Below are experts of layer 9 (counted from 0) of a mixture-of-experts language model. Rows are named router (the router's row for the expert), up (a neuron's input weights, with its number), down (a neuron's output weights, with its number) and show model dimensions 96-191. Each number is 128 + 32 x the weight over its row's rms, rounded and kept within 0 to 255. Numbers have three digits each.
Before each expert's rows: "comes before" lists some tokens at least twice as common just after its tokens as in all text; "gets" lists some tokens that make up at least twice as much of what it gets as of all text. This comes from a sample of Wikipedia text that the model never trained on. Tokens count by the router's weight.

# expert 2
comes before: "\n", " The", " In", " He", " It", "N"
gets: ".", ":", " /", ").", " de", "a"
router:087151116110144127128118117148135102109118132133147135192146120140154127124124112151149189078178076198100175106151147079062114139112056124126127109119126155162232109155128153112115048104089132133095149156207103163137158104113132170106154107155109154113056103087097155092148093129139118153
up0:159151093102147145128028109158121186104116148112113117196114132137067131207132098115107110142174129138133118080152105129157075126142109111090110104166149074100148214144135139191114086065138126097097137120134176127147123129121172107172166129090120121099120144135081120149127160138100121154
down0:158140104127097147138142065144160184181124117121161142143153155099126199163128118068116168096121147112106166210153127154130131153089086114074085120174092111155150119096133165163052135104111163092137093106163141139190114153168118121153113140157121160135138152110124135130105086146087120155
up1:107140106141084087145175098167123104121121127107098095163117113099103199138093110134115181080121083114146185160066159115100096119123110132094117144138131108133101093114127067093107109150121143076132147160108095191136127155035148093107093141114136148152095106132164117133133188083124112143
down1:141165163116091155167152107107165169128156079113066241107121149139120154166119134145161121112101151109149089154170144095157073132142085159125058150087100140125130090111128193127105107179128122155093152118116125106102133111117072174126112155126074122118110135091146174204150150143122189149
up2:132106150070124103155097119120108129125128121128068073122189154175125169108141141196068099165124079130119091108173108097087101067123079102100053229123174168161193119143126087113081106167137119114106130164104079134119141185117145149112121111098113086142127137138148105195140100135205130130
down2:117146104176196085093162075153143103109134082130154125166099104097167138072123097141104152142147191105103163170109138138111154178096130125134065085162092057149065145122125142124155195069130106118164111098075145111196135050075104178122141126164123186129143112168169092094175127148105124086
up3:168090174134075156115133101101174120134107112096115134121055088111087087130193162143138122101148147128072182169073112140147151129137176131099093151128141084155144130085155106113108086141147169129101075152146135105117108077160119085216128157163171044114129141096130084145076096130151151104
down3:045089135130169085164117122155143141088144191118120115175164116159134108216184090105135128142098159157154066154132097101141153148130111112091073135137149078112096088119109139205136157147124118168146080162106146092107129095139121087109102100133158162108111111126149105133094136112150149170
up4:156144095115144146149150131094157138135136138096087191096161113124128137152118154099097126157119127151071096085119146069089128217108173157100168139123146139182065142132091153141148098146115173128169087128171148154084131111091156099167146143123107074119152098077115069095177164092127118089
down4:170151181147143093181160144198090166118124178155137095114120078110089100039140145182159128170097155128096203182132123148127130088199083136111114155169100126131097172141122082106105086159122053136132155120098115135097131136083151113133117111116097163121155158126120191221094093098135138146
up5:105155115178124084126143089088143128139158123133069129091064161131165141173125067121085140118065104107139115124118116091184082082158123118114149092120102162125070157123193123207148128157154074136131100102108148107115123216104127113097123130132109147134152110142149184106152079044109193059
down5:146105093167125142193101099111093140170074123123188155192144132149083138137115107176128133150143052139170208084099134156130155134171134168109114146078111115113172112143085158110102101094129132133206126106105130106069140106117079123123068137106151110123170118149097148188186066138140129081
up6:170080121125117130167126153130138139143096166075097163160112181136103168110101110196119097106106107155129110175122126092156093115069136114149106131139163114093143098132168094068103133110178144117071119157079103134147117124066103172121139151093157136161081133074119092139133135097078140157
down6:173134105154143194099203126175090154193147115115127149136118132201110135170166166069133201137113101096171120163172125159121175080061107132173108129101150172132117119122109154138091110128153156133160182120213164166096144090162115127115173163138128079156118082164097131151108158080104178141
up7:116142108146113066107134133116067058030102099121134074139047131124127119095119156092087195152101140141150124076096134135137162144130142103142137109144095100089134118093114113110139118108023112064129127117094064076139143118130086093083131163100079081138169070125124092136070145095134134063
down7:115093162122151146162130128155126177138131120152127175130149078132101147167122094153160092147128129178102150122131180188140162184107119125141070154051109141128134128128149140230115197121154191144133104174142180111127052100084149105090127176076153098142106133132182116127065159131178130153
up8:127098086140126112112138139089138102138148138125112189065131127205088106089044064152101099105139098158133137101130084068086113142081089157132145152166094139124163125126152154086113083083102120123108185135130172156130158172091134103098139088133151172149076107125123106137115094116126121153
down8:044112156167136141170144130102188147127117108151143095164124137085176148085130104107125144082121145140135142107044110108165165113112126141141157093214113047094035162120116165155160131117143067120132137131119165146134098106131128124125109132126134091127127163121109160149094201128113153075
up9:165101191128171082138133126133143180159179087156130085147189151187152139101115147143106111127103079164107084132181111192100173080141166132159160177147152120105084122147106154069170112145150116100085083091143151167171136112139154095179180125124167144123095149169105120082150106103200130158
down9:145156127169171088165179128096107141109149093090157115158133084125051114140107097142189150079165114132137123119091130134164098171111060157100117112114083095225174127156163065182133172093098105167165156130063082085136155122160107158138120138117114076099165085076126130157131136159090180176
up10:134161153145118135114053113128145149123143069099141110168181138077185053146145220128183151126126133127178164132108151105122047147077150168139098163074165110125167110130161106148171114118099119136171195054147116105143115098097104119127099138143165147102065148151158155109183100119139123067
down10:114167136163108138185157083194063185164094087154057068082119172144121148133123132109106215075160122156127109151115130107165168096139129160142142067100114146102108109131075149135145099090138138092124077121166146085133137121172155085127157153095125146150131125106157083119094121112145171145
up11:136129157130114127155071154115079100127147126151105094110146131128147093093129064150075141136139147174099141114161204150095118138100145092211141118175116161165143083099129162156091130081117081072151179157155133163083130076132134134215139113160140124115118146099075124173189074071060115111
down11:129147107101157083101083125055143076162128072093123115082168143109137142118126106160131137169155175143107104154149144143109092115144132096117131093096154146108105149100118164224080066088173108109111103197150087176131153136088163103128150101112159119120102078164075080111108121150157118143
up12:101143131186114164213113186110137177139135118065179107167099203164149096165201159085195190092165160096104077077110121158083136162113129139156121156162105194092127130146116125155120076146189144177140160147130169095135096096150104130164090121105102210085111127083118198155171179155144096136
down12:136115100121104102161107122099153175134165105135113123140150098130084125123148135088078071141057124182168086154100123176130143179141121097107117078146039125208160169118115175150134128159199134145147166131125177169163129075111120120138088150136124148113073158149145123121117124084083131144
up13:131100118096106073140129102144120148115113076126202074099101129140180182097142100101095160146168122185116143110032136145140112107145092098099102138123103107065113140175118147202151084085130116156110196149146197145099103144155115140116160066093103082085151141127125116149080118133135101078
down13:128036131137063180161150104121132159171161103135087115112141072100107104142113102135148178192084115159151117137127124145132123113146158122131052203081105130059139193112155191155120201092131124120153171120136141125115117152079099151120152118145135112163100094124100133117142128091138098041
up14:107138108087082109144144088127095139136162145173131163144078166127099159117144064094142137123091146106130109160103142103114126133148144083166094147166134094104186090159092103141191169099132182134162105170139151096102092134116051090065099130136160190128112106125143150179132096150084153102
down14:125114077145137143126118080145146100137089175181128097166139105119103110173174213162119156122087141150138131100086096140081158131113113091125147104096126157172081104122167152140160113123102158118125129142125149113121141184113089122129137185163091134097134172147177112158132142137096149107
up15:121233140124081111104135113127150181110203076159132131107119122086135160178155165091120169190122129132152136127105132100123114138114112210142162122136080151087061150134093137147097065136136137154094141127160131143109087145107159107140103131131191130093112147133078113099086183132087147141
down15:181136089073084131112091026129105215108115122145123173184074048149180164118111135139106094158102100106137160095126112132093073198125138144104116098096129179213094126175156120157150120135156116094104126111080179145136138160126177170113095128178115155091139122161188097090145102135132136147
up16:122117123122112138079142166139089142079103092172121102078122117136136097133169087077087149155149119150154185114117142123156066157132075109119110158105149144129118087172136010124097080170160100135097119182151076164145055080147165193158122116117199108091124097171133123117094081092101084117
down16:158155113076143148146153160144131074124163130187150152111093117129144079124150200059140120152126176126165154144090080106083145148148126111181078141013093117103165113148182094105124089149167101158133153125163108156115139069123122190100175158057139092167116134135130156124102077088099150152
up17:144171106116152146141175155168138149067172182165093174134119127124108139113078104108086113121123144144154130046185140083071127145135103085157151124153080131128152121114098171106106113100126093133093105142136113099118133113074052076175087083192094139098142084135053070100142153154169104083
down17:135106127101084184136127103079197095141156113114134158107122125147101098137107136099128157139064076117089085140112108096172126086080101138217134153250179125076094147132130090169091150148130098125157125158160108116120087171124134143111157115117149105125116140129198163135169105141124086063
up18:135117174138180140115115124087100140111076168171163143192082110097126095156120148100133152151136089145144088110085147126077120144106107111185143139130141151160175120074067070068120111109155115140071099121106099122147120101113093122164093168157077137088104189099161164136103120133135113082
down18:108146161081169089139127136115147117103141172178071180119123072110089142123146179115161090168074147081117134173097141122129103102108112142132113122235124136182084111159156105107124087125126104126138101110202160109079101134146142140115183132161148192189148177107153175123134113152111121097
up19:114104116094110097104141105143156153130144122075130116106067132127187131121181126163164092161115104220116135105114129084000171147173091122100115105113135102102134123138105093149091092152152116098113108146118106128125120149113128170046077144120135154074070130071131160115088150135134078094
down19:077136103117099135109128201140170109188136111094127142151105094134140175097104119179110134126163096116141092112161134125109136105124182140089143112147139100171170108131139137135088078146134146183127138113072221129074057082111157159093094184081142118108112077098119126181160073169113110142
up20:100114040076139046134145110128093118146148144113124143101124175148125129129128120168177154130126134089139126101066065177093176104106098169122064157121139109129134069078127127053063103089091082103122184117128186143148112135115142125126194123102138101086150073084151149108117141106112131143
down20:128093176148120148139132088166140181164155030083099103147143109133116095134126152116091133129142145125174106132172184103087114119135080165078156103142126087027139138078144056141186145126120158157160101128117075099164144099090087122128134127137112117122139096139084157183147073116119173095
up21:100054195101124118113153149114160086096128091107105123132096129124145096153159121105106162124131114163093189107075177184133116083098110147177100141151122173131148130204124108122138116091108085151149119134145126077139083072106034096107111151125063079099128127111161181095097145159174155058
down21:100137124091157152134141167165177113124110126150119113179113149183125204141175136140113103103140166155177101123135161107172168108031118098134109117148101136135161062059146195084132108116149151128122152073134090115101162134047162148123126103098159120110075143124083135142137110121146076159
up22:125127087162075134219135068137152199194196162126136109143172126138123131130103063105141139114171142131056115158088122069077147083156097148155135080167063121106151138139127077094111105115131140095102140135131082149120140122117158108116079166096165124142056150095137203091129050125087133130
down22:144103085139100106147135120083097149092154110101155116101218094140175166172179140139199135166142132138168203126127144122132139175131125117140189209103142064094141092153142047129177109113111175114124160148134120110135114166134114185140150124112122116126143163096091192127089187122037103097
up23:172104083138123065079057105142123173076104143135192115085093129130143158083123071164176112115159124076123173099154179122138141109073187133152069077130093126081173108153118166103154168077118146151183175109153178076169084203124149144114104090156146089114085124105065081177104096152176135073
down23:170138088114112134132149112140095071128141131090101135121134084156097060107108123153133123060158158141096082106156064152123098095118074096123091141098136194152134191123191108150107106154111095114128089173101112116139162092129138112073156194107090160118124087172168103152041100101132137136
up24:056108098119116174194069125164177117087153084107126141137157116135166129177078132133133184110133152113152130204187168119115078094126127122119065202146149085105123121142149093160122179101052103085091091158131097109143106140185107092083164100129115109119125090068115145134066132119082059144
down24:114196123197142129097142143149142148125115130140155103122108105119120074095103105145090087106193131106152114076104106147130110075086081133118215118099117163090179106107079139106164125071148168113146143083159063174153099132121102179155088100184144177105122128129087151110119106149166094150
up25:060136170075144114178148179152090132138093104102061154091171167195155153159149120166101097129110116139155137080094130137140175091164120158093144153162177106118124108134097140121167118145083059140124108151117150126147137119151084133142140119158119131122125124199118129104116152145177134125
down25:078100105115180136152131223125097098136154132145114109154188146097133095167116153142134123108162108105101161189104171100115124091133076162101127103053094145114107107134151142114148157166126085118094174168074119046113064162086060157114119113065166101138127095149172069096107085144116150119
up26:143130103080111172176114117120154133127100069169124120101137100150093140096088023153123113149139135122079115102105111127076082094101073112132118125153035114086119094115084094119141115131182153141104107126124091139098099141117118144088129141104103173085118115158074035120129121152127153128
down26:155088091144112125134150120091152153139134057152060117168125110141157092112117096145137150094173140116146090171075113173148196125141180199144132170251151095112127104149131114142107123145105141098151133147070162135176150113131144149153116126146111138118125135189104130088089122095087164084
up27:144120109142102134091138175152107104144077151123160159126084150133152185092088089157054121151144085132122138135071133154163109130123156103082133115130117144114141147088131148123090132102103141093160096137066103102144125122066164070116137105081072077140034167138102123112109172097130147145
down27:142176136061117071113150097130146162134127160133126108115150124165169167129099090143131081117160109071153154069091118115128067118148116227115153193045107149133106109129081105083150099167132103104159098106176133098047170090110130126116117177140122148158180139147127112111179099137114156144
up28:118107092167138137149113163168191162081149121128079091159168153122135157170119088195118147091137156207095116092089094153129117083131106132100151119145185121190135111135118182090104097160127151124101132138114102126115164181126088172185163225132119148118095093118120124189108085113150078083
down28:106131110101196084134096131133106149168115163077118176133183128154151073122130159123121098117148122170125154141160148150178064147130153091133114114130194085143124099133142155131092169110160116151119175097116106064151189118178121177121158106153124129042173155120088177210135125143221083139
up29:108146148146161173195108133140121142152157208049127117126111148199179191118121124146078173190113095175166142159184077106127123148132156060115142113136081126158081119054106096114120136108120150111093184124170132111124159136133109167128153120165139139058155128092184150127190215152126161106
down29:168092139171119151095177131149138171146079109130085127182181126102096114126154142126146127129126146130146117168111101191131107116162195137175084121108182107132169095182148191165146131206129125186138111113157170130139154122108131101114062146091167083131144190135125079112136097055130122156
up30:106133152150118103155140122152161122148147124115177103122151095093100168143153098130090124134130167109126143108083146175103154154091104145165104096136142143044164180100172188081137126144103153175190101094142071121060098098165088148139117133159111160113052103025127124159117111131188190051
down30:102121144146143119066135111112120136124114058143137095110102121111126122103111125084121108083191119170129132092102150050118097141138152116104086162146103136117057064158138151176088129061159097116132052109098109099131139095155165066074156131096168120107166094107142158181116177124157168088
up31:070142131157180124114089141163111086131165127101120123132147150070125117149132109121141146126088101115068115177111091123103082178108095073094151107170151118089106142129123087108119095102066094132142155141080172126084123137143100162153165113088164078107108144159182088121132129123151064129
down31:114082127128172135170067056157076087144129136061085054113189107170100102165169145117145141085113153207108130164118079120157090103118129121074130119208205116116159163115138175129190131125136088136067128151118134175101158175126109189188135106169134118112131144088128107161104119183140129120
up32:104130123139066151137130155105080175129136108143137130192135102195137190105105230138141120181070136096098180117103158145151088128148120098169118128159032113107130121197106169096190135127137130114117154126111196160140162142167116153185108083132101170106101171114176133114140155107130060119
down32:114156143135140166062134095155124130116109113163115157092161161084161108156111131150188049090115119128210186167087077189131127138081153174107144093178130155129081071157178146061118116140188136097153111139186097160112082090082120121111139123117164127083102145102157089123126129186100166082
up33:136088155203082125126054158117105044105138165127125110115114114112184135192087088144134155115174101158114090131138137083151166119142135154190126087115093141126148053144132142108082079179172147162118057175145124092136107140157127088200094100087164071037140115100101124162161120088161095089
down33:088149094129127149148206132084103152124169109121150069113086117180089105133182098117157075104147117188155103097109114094125174147170162157111124171081066113139111107131066086128160154134103133101146175142111145154159129127188080135169110135148135099132059115137121181076125129159138136133
up34:141150164153122181105096121134106177142095168117156093106126049145094101165130122128149184128119117144182168124150125128117147146162183089125138174138161143208093114149109177091156107173140123176110144161179149128145070118127147113143176088190152143117138118086099076130146127124086114180
down34:107131118141118130102092145175112143134133157144176126077141218140109148083089163113133116173141145132055102069157113159074096142175119134082120091084163137122162148129135145143075153159122154083094091152145124115105163098084162122118087115066141182109112126082156179098072086147104156127
up35:136107162128147103072075174135143143060092204145197082130123158093117093142138107089113163174091120176129118113163079075118150100137094118101116143123172099138105067134130117099139066122098151166119146085121165138118092126126098118081135166114133098092129172139098121123156099113112113112
down35:126126105115175172141100064118123145170157138090109172149089167108117114067125097207092113126122128130123117160095162123103145129205158149148113136060073090136119105156166103119063173134127103156120084097157106088119100172096089142167102116148083149158170139112114118097149066122093098145
up36:140108143088115123161105134042133125105081158135136093185106138116156115135131148122159128074131148152117123109080184083092170103082113124204086144088165159115174153110120140130132112160141152123125114160157100125097149126151114147113164130180111133081071122079137131105130112165105123040
down36:117108157078144096131093165088169174129132171105114120095112150100166176104144095143061129174105188093158128177151102177153081146158115181073152103098167127152152069126153128065124149107106136162158117141122128137059132118116106126079094081100145094154093149151189104117176166133129157134
up37:105140119111146065140121141097136091128064142207127153154117135110104099169126156145072187182093091144181119098096170129084129167131161062088172195136109116154087149095131078147137176115057115092126182050123153144088169139138181117166125138072152101075074146180091177091174091168106133157
down37:143148124161115119106167169155156128171116128110091132087140154065136113161115067176137148101132155141161117210120075114091135090139095104123160134169120138145111104097067121169125150109111080176189138145099068141142133154159124118158138091180099118119155092115122089137207124073157092095
up38:126162137157076135108083136130154133109121156074083164096036090158134139130146148127093167148138111149098150109132144114059079131093128123131140112118113129114156175119160100087129126124138151100089138146115154142141114200161150168088111155138146172156092091136138142147091116110093146073
down38:099135149097096093087189159106118142123201096127119113121124151210109098125139142135157108155140144130134107120141121133106107116113095181144102069153192057105159138117143146121113074107124130155130079093107159130131098063161128100112130137138119140181141166152135123131114106101206092214
up39:148135199095086126098149112057127100125034119177183215117157120137132157133094099048104149143166060174116082086094128100155139170127109115135103140108112103124139099188151131132128137141113113148102139123138083083180090110139106182179127145112114124155120112159175096090173137088092124124
down39:130135120151162048182124138180159156122157138131137094139142113160102134142176122095125076144137136125158172196140145134160139149095082178089092139033106146185182148169118160104134092120106083119110099139170136118140169157078125090075088075155143137104190112088096100100100096179143067138
up40:081102137136132142136145197132134101073157091112137137064092088085065075150171160118140074122102185105153142091161148121105115070121145098084101122170076103118084188149107106059137147106049113126054139164124139128102164171132126138140090142107091133116074102065055138125164090112152077113
down40:185152166120094122157151094222160136120117125154131120182181141110140104091072081069123180068163149063110114135105158130106169110126092095143129144105213076129098115078124079126151145093126096241166072075105153118139132143170151133109147077161124051180101118077093090082108147108142137075
up41:130081091149151115120035074126136108072116140086091151089118104104128175091098143126148178147087111098118107111184091191172134109105106127143115187131159114080057151123135114144099131087125160090140178105136135139193094095142095109086142149111103144176136132151126107128134115069078125126
down41:120138115140148115106139092134108152103141130145179114102190076160154204091102133174161091168118157108063160118148190127150114131104138137198172164212128119089161137102173118160096114105125136146128128111142094137185102147140083134159166155137153102139126182135125070107121135097074120148
up42:122128052120177093086080171152127138171098148106158109168100162130152147157182142166138188117150088162104152107141107133216107095098124167107119122111120106100162102132121102143153106049104097164080129107141067150128154100136105208125089096170118112110111129153175162102051126107085077126
down42:080097129153086151167167047099111130088143144095144089132133082132133088091117076166124162136085208122075175142192084114105114175139081115103155140083090153133119148090078130135102178112092128128165132153068128097121104125124077130139156097123116166101135095164063151077102131162096127124
up43:139147127107089121146115112126136128146095128114073124133137179137164073122091097081135137139126146089126111086107134074105140146119084093136071128102095113163132178144134132142061129135119128078053108205143099170160068102103134115117152161125095064084111162175145159142116116120134072103
down43:061165156138142162146108156097131151159124128156147145142072205145154165100138152128146121179098129137098164145126087183149138160136204140097161150016129138127122145109137149082106103157105154143166139145099159127132139166163123090147118158100143130160173119173114117128191120189083104150
up44:181150146144066150134105163100159161126139164159183126168105107158145118107062102201136153147080122123154124090074130180137155193175120107145138139075185103163111124158064128067077083094119133139171132179123062122142214130132127134128067164122123145126165111085155122092112109065181118125
down44:152131079106143177105115166174118155152098133180090084112111118095119137144164143123169099124150130109144133122162122069075140083079123157076117131046105161084123072109154086212153169144143127145128122124131212114116162098173102157157126147112131062133070080157088103115206120154144063108
up45:093104104108081087176116126132156104116166112103068002117129135109080147144187166121060129152177132098129075082064120150091140108117131139182151122109127155136085184124118109136091133116100118113114128128108199110123157136129133113110098151120086153058131083143160095133104097159092128175
down45:062124097136091098105070155129082135153129183119151159167117145168113113176140138085125108154007122166159135167064143106163079153118101089043175109056152112112103143166130130102141132118146128129085137173141071148156085117105134082147129093116096113141126100103102144164086128111187156107
up46:179116101110067191122101119114109111103111082140106099106095109103075113107163140137137125087120114060133084110134198083094142137148096087117139167111163154104172090078109138154155124057089116124167151114135067029103115102139162101147129140134150184129096163142143132155057095076154119100
down46:158150166103139149138166121118134136090114096154146152127119111118132143123125150140122122157083139127163133134124108161135103152187126085088181177041106158106140126145105203208139070105099158142132128139168153091155137087091154049120109105065132113137085132174110117171111089124186142135
up47:177094117126069147147144068104101103095096074100052135095167105063097122156074131111118197100135100089128143105139163110075107061089121139105154093080154155155167150120166056101114139127075139129128126087102117069181126134115137117099129171143114111102138079128144158145126137100062139134
down47:113107124146126141153146110117119153091147058129078129192147113114146130112124134116098130090163108180195127195138166155078173113053138138112099121088093147079116198148185113139164122088130095177162128140102076121104125134115136084141184109072130165130119100090118110133178153134102126115
up48:155160132082112113147145109135177102160166183163126093149072146104109126117086102166084095107143104164185164118180127125139071142148093114134139115129110074147124140157155086081081133095139091136067140131117137106124161058148103124150109155116106130165104093084118120125164084073173100104
down48:162161102116142112173111098147091124123099148148105151087152083158107100103091125102147147141106149147114088151120136122140148168098181187147108131162109142160218103175157156154164026102105148118137185153096159152089125129153158166059035196106096142119098073142172131166074173123123158125
up49:157152079099153112073125163152052141126097142123154136101108121080120093108081172165123155153139130134157119116126157137126191172135121097123141122170127175129168125145086130156131066075101145109090118111158087116143175130126045105144123167149163068136114089107114111181149169117158166109
down49:159161152103158176170087206069137132150187101138184170145114095143173132152156089145113146121117121134066138111098132094111123122138130128147151143000115082146096110152138133131156133168105085114137097135164146092070146151189146103157075098090162085146090128067112165122084120164061194146
up50:156128074079098167172138058127160106172183067099149142096128130145116133152171186147149154121159062075114155108181107100107130111126149080107129150154138075135150145064125140125108148086110110156095146114125123094120168173112135153162084095125135110135142166138122118170162097115133135156
down50:123186145171147116080142085123121115156097160143172135122137124161057037067192116125138124114154162155130142093114111158128115142152134158099111090067139181069084130152104098100100099149121092106179131141055144108165086148127106169129136090197123083173082120157205097147103173151138114143
up51:150105135107123141105085116145139088146140127099112091136096155111131067128143181115081150073091172107091093105059139122089118081146145093089135108152046124129117179111103100079190134144187116120119083133089172148089114155186154109095094067139130137075161129130118108161074129125136105107
down51:096150105089195151130122154095147124220102167112152120085121106167155122149068148150141141119134099115144136139141161125121114104125121134168113166132199107126137150142173155168129088159135134152143181081138111113104103111066082181121099145194158083132137089173139117117128094172127067141
up52:224123175147115154110155073117142185118172144114158154161062157103103178133119140097115121160129163167123124115147138108105136110204150103124144108100186168190141136080149076093155162144088164118142161189100081118099136206118116170161145153109095143141113189088086128172109155125138126115
down52:178123154096132139104083140078095153154103135132095159129122120105121129100086131099116125124144112160095111133103066132124141091161109145083154123130090048167126087152131192109133119084197103129146130158131058148189109151069186084138133103117168116191151158154095098211156074130113133187
up53:152133071178199117153131101189139129145094143125137142182087152188113183183116092139104164109133119114136157101079193099127097169107113104142125114120107078130111099121108086087140155129110080100080123140115144134126098159108168151142084105151095085117085120082123179182122165119131117132
down53:101120171172093100106098081173175111112095123093097090194168120134121143121139062123176159141141140035112125154120123109118140102142167053090134178214116123083128087084131070148138130178165137156093110122163141079147186138112182119184117169149108125119132145171157091056166112079110129136
up54:141156094114101122127154162119091093144151172077121147150202108095097140107147125156112136164140140122109061104140061140151184091154103072184165095062090162086107157137138107160098112131088150155116106134127088134107138140174087113160121136151128118077068152129053111130093141138138162113
down54:132116173148116129105141070149140121123085131139107121171171109163126066122124152169129123121153111130093156134121142120126084140089075119158084141123090117137137098102106103096116137161112083141114165176161026162182124150178154142131114135125093105133130102109137210174162093095117140148
up55:043084114139110145134104120099119164126126131107148165149142125086097114127098115085151166115119101114137101121164170141135113137116114066107128162168125171162137146166172135107161159089155115147165118147128085132085112148085112165195128173059162072083089152031173104108144159113105069134
down55:211151133111155177098137118126170117169161110163115081131070113092122156072167104096129138116140115084061168161160130104166138125199158127105112145116124145129083107132085180127149091116160140113130109155118143101166131088144116143093108143116140139145163134134125110158068167181117149212
up56:079137089147139140110110093140159047123112126079109166129090147098136121129109112154077106146134096085122201137122141150116176113113057100116170100117130153158160139150193163121095146095118076101081130149079092085204104099148172093121140130108158164133154062134127098128071137103056146127
down56:127053104120102076137134158150173147128139118126175132118162104133103089173145156151173055135179113129130123124126145135121171152157117118104099125190139162101194164173080137113177103147171104182166155196140168147134156166204124145147127179084127117141108101133096091146078120125143182190
up57:093134130091151125129097101116147176094126085143120109110111158080147098106145114110136147161122173153071092105114155196119068098096081125078135202089154146142142102161044082031125098121122198090085133108076109143103118133142152054123137136151125047113092145120202138118140132172155099139
down57:123124170155182098139147124144108088133067082186132124161152092144174070093185165112149169150110121090125111096147141125123141122154146102099123178081104143173111167161123209048079113136095081174154159103111160176111161128155122106131117086153152107150120146118127176103132154174148145097
up58:124099087108091105041159098131176161095175088149132124131143104150109094145133094113166148130096092169102134128150093140110184095093090119134168112119149162124185107119114116161195089117085127137092146076117116132172114080146168138135104120154121094091106105183107139134094069132125100065
down58:103121179128048143059135130167189133136138137152114185177113127126161130159144114117144139153114118156108124114144136152133158145127136121125173158115134137089165092099133131124120097100172064112102100120095087132115113136103146231166133114143092170097155158106216088103107146147153150154
up59:123175155133081107095100051125111058153186112115119171093109098110109091140121173168107104074173155109118117152117153124097134175131083113153133123121184107117160085128159095137101070106150133135087150181141209118177058033095104139178146137169090118052135117153125084167086126106086115113
down59:184134158201148069131140128130103144189072124156107152177154110096165141171163097163146150140134089109131151141123138120073155124158119097093123113125159162138116110103158138154080122124126115088160116115172175132161164129157114165080082152191134126129086124043204099084155078086137123154
up60:149166105123135083057107091147170135122091130160147150121097112164116158073136100099211117107105120144082143101102129163126127128134052132112163143071128119137149103176111108101116166141149091115135140091100101176106127095149160207117111146177088125112125081106105121089133168114141105114
down60:153201076162118178145128134101147134174143121127151103102144081120140155099044110084197157096130119118174140117130116065096198104109056175099128094079129164151127142129150122163133122132130099117095083145147102122102146163118128111110149167171178083041117131135160163117150153082156129149
up61:150181135152145106138123151107142153104083151123131150128114169096129101112155115117147191124137157167149041118147134093103124144060144162163095137099168111156152171177116077131099221087111130131113125111176150124150103098093105173069115080137109103099094121095108159113103085114161052168
down61:128124154141127096110181107115171089154102116167156074128137103124179153150141144106120121146072083114126147171121152143085081084114076122117132167018079138183126068135114167065134132178100115130106112040148120132083113159163046131137101140154134145159166171075152113102143141152106114123
up62:110107135123144181105168095101190041153107121125079166118123143093087103173060069133127136130119127154131150122156144096113095153182130091102069190141101116168141147146110080130144061186140121067125132118125159057129154168089100110162068172106140122079017161146148197140147112133160141156
down62:137138119133123129110085148106163134158136108199129155103135174162124098125141127163148125091113164156184039118126091127135127105117093181136138142086097126167094149152188131061126104172122131092138091036132121144086121162122108153103133148132108142152132148145135113106142135103108066146
up63:145141140109153110099164122162170092136135122120081143156075187122145108094138139125115129135210177116111124149112100117081102168171176134105129118116153061107199149130125155132085137128126132148110104119211200104109110122213067137123128164081113110102194151131126193220129072141167117129
down63:114093133158162087126154132137112109104130141130122098079144122213152159160110090150121087111089115134089088156159171127194123133095103164148126067157088138160079110126124123125107134084109121145110110134090108155141143133068185139127115121137145153090100166033138138060195147162199153134
up64:089189105116131123129141157137173170144167104149121087095154112108154196078133066145096086103097137082170126133117173136185072105095112124087093055121099107102124153123119100100126081151177156056138129110160149085124084105158148081084151127124143154171154131113070076117167144129158155122
down64:202122171135107156147174169151134116088117183092153129091060170126086092156121201119156184103152136094123135116077117135127128134140129070180121161147108152208112144125101133136100137126092154085131091148108148122163132072148106158176139159118179077128144144094138110112061177090140144165
up65:163091104149136115119134134109212080169124161124117137104066172149075164073098162111121155135129083110096122158101133162099066135117123084124142098130144129118116093086057092140113151152127061149147176104150128098138155103119111118137140140160072117110161050131139100120095097111119137104
down65:153141113151081129144092146134072075130124128114148137154145120082177106167111075176202106090136180115123131086138154109109106168171116116146163095070161067116144038101149115116142102144090162146110105099108142056116160186152105100088129181130144136072129147158092136162111137129113165146
up66:102135115101088092163139126158093099118103108147046141110149126136075101084105189126107102082125129140138105092121131095135080109080164078106190095130116128084079111195115154092198140129155125109154108215106115158131115119155108150104070140073083154096128148104105160061091176023133156116
down66:187132105144129196130163123137087091141173112082119102173118120144110153130112170117138158169173175070097180149097130112159117182187113108118137080156115155096139120164140089154137124135175173093117148079078092136181144193118089172148113160130148134123141167148060111090169136112086056100
up67:131127106116126126184169126191140106092071142094160118104112111092154125188069085169130105125124042125063156106119175178114115215156123137165105139172129090052180118152195139120169144098141087126116142123123151142126112131133124107182122122167172126157106139124173144077166183153149132091
down67:038105156146163057103141135142094127120094137110114204118130132155138110140147087118097067155152150076081121133106142176151128099116144112163153114145175108137117093185205117138135113140131164107074199139100105134136077144065161173153150105081083115122096115146104128187131125154123101146
up68:113115082093110152138171184114102148148153152119111173093125133139130128193112143101155170130146116101087046092124152114108151084115111145146046148130133134131130120158076147047094202111140133154114096107169138195177159125137153141130157079140126159116097062078127113113078189088134111135
down68:105085124206129130104127137100147128092117077131139129125150131115134076136116113121105114146150149136160157115145154113097145058041133142108123163161111160051071145099154090109108133153173097175150078103167156097102123114119076116173168142147147102125109151170212131082159109140126083154
up69:167086124122104113174090112174091179102139110119112101098106164120136137177106115137111167119193171143167185149129079103137118120122158109081132145171117134137154177087083134107052155110039072146094122123159078115135103125091095164142122138132112157095097164121155125065094102169134166104
down69:137145123137125149116143162192072116096114184107092133190126117124083142143132056123142085101175124079133144099165189151166156128082156109094105126141080122091114082143102073129148129126094130145075136174149118132153135031144129123124132088145114141107154137144128145124191175096083195113
up70:187132097069155091167186129170128190170100128187117117142138090142118096082158118115153135115130100123159093087095116126139147139143140104053077120105172151091107105092119055150098145071104144116087155143142164132110167108107091114134149153081163089118070124117080085115171132117096093130
down70:161099089179136167168115098174169118123159055102151152140154141153171153097153042114143131084088100123136109087178135167108132083095127084133158127227107151174116086127136146135097131123128126188174156129097120196075154107107134143196120144156117109179124175121095101077107147187110142142